config = dict(
    n_layer=14,
    router_score='softmax',
    norm_eps=1e-06,
)
Below are experts of layer 4 (counted from 0) of a mixture-of-experts language model. Rows are named router (the router's row for the expert) and show model dimensions 0-223. Each number is 500 + 50 x the weight over its row's rms, rounded and kept within 0 to 999. Numbers have three digits each.
After each expert's rows: "comes after" lists some tokens at least twice as common just before its tokens as in all text. This comes from a sample of Wikipedia text that the model never trained on. Tokens count by the router's weight.

# expert 0
router:496537542445544446539498438520463426468449590509456442511428464563444468554576519500432476435512449565567563566437440439529451435441467537548445538441528447584472545545456431545436480473539439448501561451568499510532439450427438440567539434553473442539514568556489438561506520451542554433437433436478423549461424425493433540447462519551483535520560571443504528436434443519567494479548570455433544440442467551410566564468433431487526533560436536546565560481522503432438486553473519509466431453545510520516555454446454465451448424490476546507562545538448560546447479525427567542499482434531454441566445544566557558552503552553557455446538435446481559425552571481481527435553
comes after: ",", ".", "-", ":", " by", "="

# expert 9
router:475525510438558436548563446512459432431447556548483441477425447570465457561559516439444440434515471565554561537423465428486486434431468503548449505440505418575456573550517448563455467463545456463527559463565473511564438442442452441561499434544533459549500552551468435540527516490482531426453455456476417546470448499472431501429451500550489523554543566445504470430453530540560475469572562442450560426419566566448558564456436446443523532575445517496577559467524458436435484560455516497444410427538573498576567421445439437472462431538459516518554553499427564545480508528431560541522496454513447439569485544565563557521517554541530456448516433449446581433554566473477528441543
comes after: " the", "==", " a", ".\n\n", " The", "==="

# expert 27
router:465493565445577441553500434504482437487446552519500441514430435560484472540588527466455457438497479568543553558442460431499514434448474530508459530453514461547477568565478417580441450467546436444519566440565489533565432443450435441550504427545516478545480541554478445554494518463525560445461461476464405524464423487452450542443453521561510502554553553429496526443447447532560495504562581458444583438444486549425583567433468456438515538568436523517553565476539497431420498568465508510427473422537501502549559432435431444466459414480484546541571548512437564554477461531419558533506503435519470445574437506555576554529520567586556461431548427435444561438568579467510526441530
comes after: " ", " was", ")\n", " medalist", "%", "|---|---|---|---|---|---|\n"

# expert 14
router:451491549427543446554494414522508452485439553546519429501425454572471465544574509481467455426532435559578575578442490408494512428450482551546433533433501435555487569589517425566426422440529460453532555406575495494578449436443465439513518437535524446534537565549489437530495474486505545393459453506433423477488435465471435561441450515553502505564579588435530484445464501539535518497566565454451554455449502554438552566462482477475498510548434547518584542445489504433477478569484486511484442450577521509502568468424436442456450433505475518547558527501450551524468447598420556502455478422510458456561466565565555555568503549544533460467506430453495571425581563457476548435527
comes after: ",", ".", " the", "-", ":", " of"

# expert 23
router:509514511451513516511502427513527389482494503554530389500454429498514536579483476528413466482458418552524502526463518411463535405385496519479500526408481493577482552488514436580504456484506475449498595481600495450533468344516471473612564452518459569549473513542463401481478501546518514475449526507495444534419487538484432538404502482538505486581529532489505493459470443485580527532490539489432561500445511576438507552528489521521552487629401433501502598502461500476524524469473514574438449399527504471527547467437448402531462476486493529510571536504453543554477501506438621553495514412435487456600502505525564599532478565547549382424494467446468499388537572529451446460475
comes after: "\n", " |\n", ")\n", ".\n", ";\n", "==\n"

# expert 4
router:473547518460527402532538445515530462467466515534569416535455407552536504544528515491409504435562520531563565529411497469546565428517490512517445505427514467530445550505483417505507465487529420517536515451509528498527505401477458403507495490532523476567514562605525419520519498480512487450438485482485504528551431503504466460396449473606542515508560565443532505455479524515596539439523672519442539440458533574524582537447500447520531476513409556488633568517474489458493540505464490551455429426492521463535536449467453472481473461523432559506679528543501674516466513528473577477514480486515480413529467530593516578508466561548519430528508427395496570435518498451445541482499
comes after: " |", "|", ";", ":", " in", "1"

# expert 31
router:504499473422539440521561438483461457439492470501457529484461465529531495517553521494439476449509469508521483506483527447518456425456523477514420526474480404518423520529545456511462441465540393417540559463524545507544380430477393438532520489456516448543476512520473387478518503478518477496436482503455541517553400489464521546473400487624459544552586465506475528498494502538587471488572542466508503494433501560533576564459426450427481543621429552473560561458535549434467515484415470499501530438477451495538552440440496437449503384549500565538643537468449606558436466541439527485480508447615532370585558528556528540516508568541528491489485482430398538438488604495440516472562
comes after: " |", ".\n\n", " |\n\n", " /", "\"", ":"

# expert 19
router:471504552481561450513534459481444426458472506538534438527457455514468487537586522473444431472552487563578541532433430462490492456471558541543445528449521463553472514499473451540422468478506427442558573429554488532564449459453461440531487435536467488549483557593533466545483521429471558472462422450468455547466404493431431581461434520572530534602539575491537554459452477580536590409506574459434557458453547589423541559476505459515485507543439517499550546455563544442511485594472527501429501472564527541534571390458461443492424445576473580518568540514438585576448448523425565517480462438494488447587503557545556544559536557544539467413575424443438543445585568464500497464505
comes after: " a", " the", " to", " and", " an", " his"

# expert 16
router:488474576469588457521526472541489454460469578517508458521426436532446474571542475451441422433527474528609515525422563445466556421447498578544458498410501486588466591546471446577394469498540473441475540483594479540498458462426488451510516443542504503521565640567487443495559520460534529463462511505510454561468437515421447545461436508559513519556531544455517488440459494526539520472523557443450577409447514570447579601492470456449577490569491555539579576516534528436411489594448521496480460460543547481505563444441460422506478450563471485500556494558453572550476435533413575521513516452558430475558472495544541576497499570518499468439521414448459547423561560395536493444536
comes after: "201", "200", "202", "199", "198", "197"

# expert 6
router:497519484442556428545521440522483429459461552547507429513427422564492495550553504450438448421520460549534575545421450418480526427435479530523452530441552468571463548579494453556471460450561439482523560436565438537569433453445461463554521447558533464526473564553469450526529517451449544445460448467467446520501431472414427549438448542572508508580583565424503473422439472521547486502563563456418546433434512574458566565454451472457478530550448487538564554464534461435453480545451500472438478425554529497566580465440426451485485434532478536518573549523427570548478497483418556539538466431522474447574473547559564565523500571554532438473531431445446585418563564426493542448530
comes after: " the", " a", " The", " first", " his", "The"

# expert 5
router:518518527487574391537547475538480445489395551539530458418405475611533425582500508507482437482514441544516502526437466421476487479434550504531466560449477528538452498551542489548506474505510478409520549410522503495601466391429406430544436467491459471545534525502509489563449450501488490444528419485439482533444464498494458545436430566541535437490516507388577451517527474521574482422532624450478547461430428561502590589505479441484516537594459546492503505474505440409490526503473437487519493418517533515480532482464435501474532461553442480495563601505466541556474512542400541455534520457546423495593489562594529605536544603584459494503500389468536504379551493476520543479531
comes after: " ", "–", " (", " United", " New", "|"

# expert 20
router:530472558448513451546543488528534483445429551537527459505503483590496417582556529445422511470507456549474504536477469505509513452413476576523491495478498468503488544552537451615509477489528498427514585469586483481496459485378431452565545412571467507552536568536545501456493496473564511491480494496479440460559455422422407596389417495557422500552499486442461482465453505499536520504516555470455583460482530617497543515419427460536503518591514510587583523481565455471514445523472522510387440509575536508572610436465451400500460503462407532503572600554500555533513528523442570477515557451511531461540417541593646509518526584554529480495545452416460558469526557481531445482469
comes after: " was", " he", " He", " is", " and", " to"

# expert 3
router:449512488486489459610491429528494442493478525502488493528450494537517480569541567509508476404537502515495562501425463410497478427460501488506479499418525476557430591572503485541464395471518437478462565476522527489499511419446448463543450445537484473503538500558496443517462453461464534478408481459495499523486471454523444519380405523622477507560525548513486484436477533432524486520507615429458542479463493550447595527440494424418505531552508484495530591515459495458498531571506506535458469466568510530513589401467493486462489426497436529529538604528453594546481489521389620518496500432567462414652456483521614603493529523563567460413538399409412489495553556434481493441468
comes after: " ", ".", "–", " (", "201", "°"

# expert 18
router:477502520453566438552534447505453422472465544544468433537419438553476484540577506415435455442525486569552540550424463439503453440436497547571457537459505454544492536562473419548479477435554440463569564447532456483588445468421456453545484445577509476547510553549487428517531545474446491436453426517486426524470425454489449549447425514571528483545546537455508527454440459510545518488537545475434523416427516568416554571431442456449499538532452564524559535444540462431396504554449529555439450448541562508592595451454429447510494426508465505533552563535401547530441476491431532547533474439526436447569485559558556544518521551556531454496561441448450582434577568470501566430553
comes after: " the", " a", " The", " his", " an", "'s"

# expert 26
router:489547489430530443589518441447502403467438488512530502491472462498427469497587519497435478448558477528504492586391507486474462411489483545556452518444490481478529510599517536563463444485509436448554573475578452535503452384511476439480470401526572461557494517562483507503513484489501501414442443519540464512476393442447428567454462498523462443466563546411516468469406498521546417511570589444384542428409525495410511582440403386439530503453502492522538601507517517473525456571481497479400532490551469472495530447445392432507517420504513493510546519513434496518469513503440594542502517448539505463547506452568596608538486520519503453488557429385540518449526600507498491530556
comes after: ")", "0", "1", "2", "3", "4"

# expert 25
router:494513538488508453533538455478501440457447508569515474509470487568475488569492511455448462438477512520552546540389473435534491453462499506504449529440540408558421593552472445506378461433462475475503569469556450472605495371492501435626561475545517498534484561526499420488514530449497510447477438517433481548496433462488437522445504519586452485489625519393511496488436501507507548508549611480447517455474526590405558562485385437480500518558478587455531531430558475437503503595508561489441440469521521477501555485430411455528448478445462479487547601524431594511490511463432534537485484447558505416592501564544571545519492530572465461465478409425457495440595542457513457454569
comes after: " ", " (", "–", "1", " .", "9"

# expert 24
router:490533532430583444536520432472502448486451536572464446494435482566464457559570549474425431462511456582565559579438440438499474443439451492573431502427517451543448567559511414557423435451532426457492556438539432469586458448437445429529528441533498454526504546560517444504513521455471519419465425496506445542496442479470423530429418483541471528567555526427557517461465461503543511527564566447458532402452536559457543579449465455465545512546472521507592553473494492434462454566461530503448446440550500536530573448441437447474458447496455579580579565489437571546450525508425566549492478434523447444572445584574544540532477557527531455436537436443455530437552574494453489442535
comes after: " the", " a", " and", " to", "==", "'s"

# expert 30
router:538507550407475451545472438510464469476430509496476369545465542519500471555550514471455376504505498591511545518435498410531565381474556525456387544450503451583437597521506473589529496469556439462460569457589494504523482440520443390505437467499533420483550507603478496497540486495495533413484440544454477510457434538516439531425459555578560425502583500443538476494451533493556509506624504478412552504517556593496550617424459503479490477534480554531590547500473478460492541542466481544450523444488501522522535414411481453492540502504449532432593545503502522484527506548495569486464485470453395502560500547527537535504572600558598460463515479425449528431534589448443511467557
comes after: " of", ".", " for", " with", " in", " is"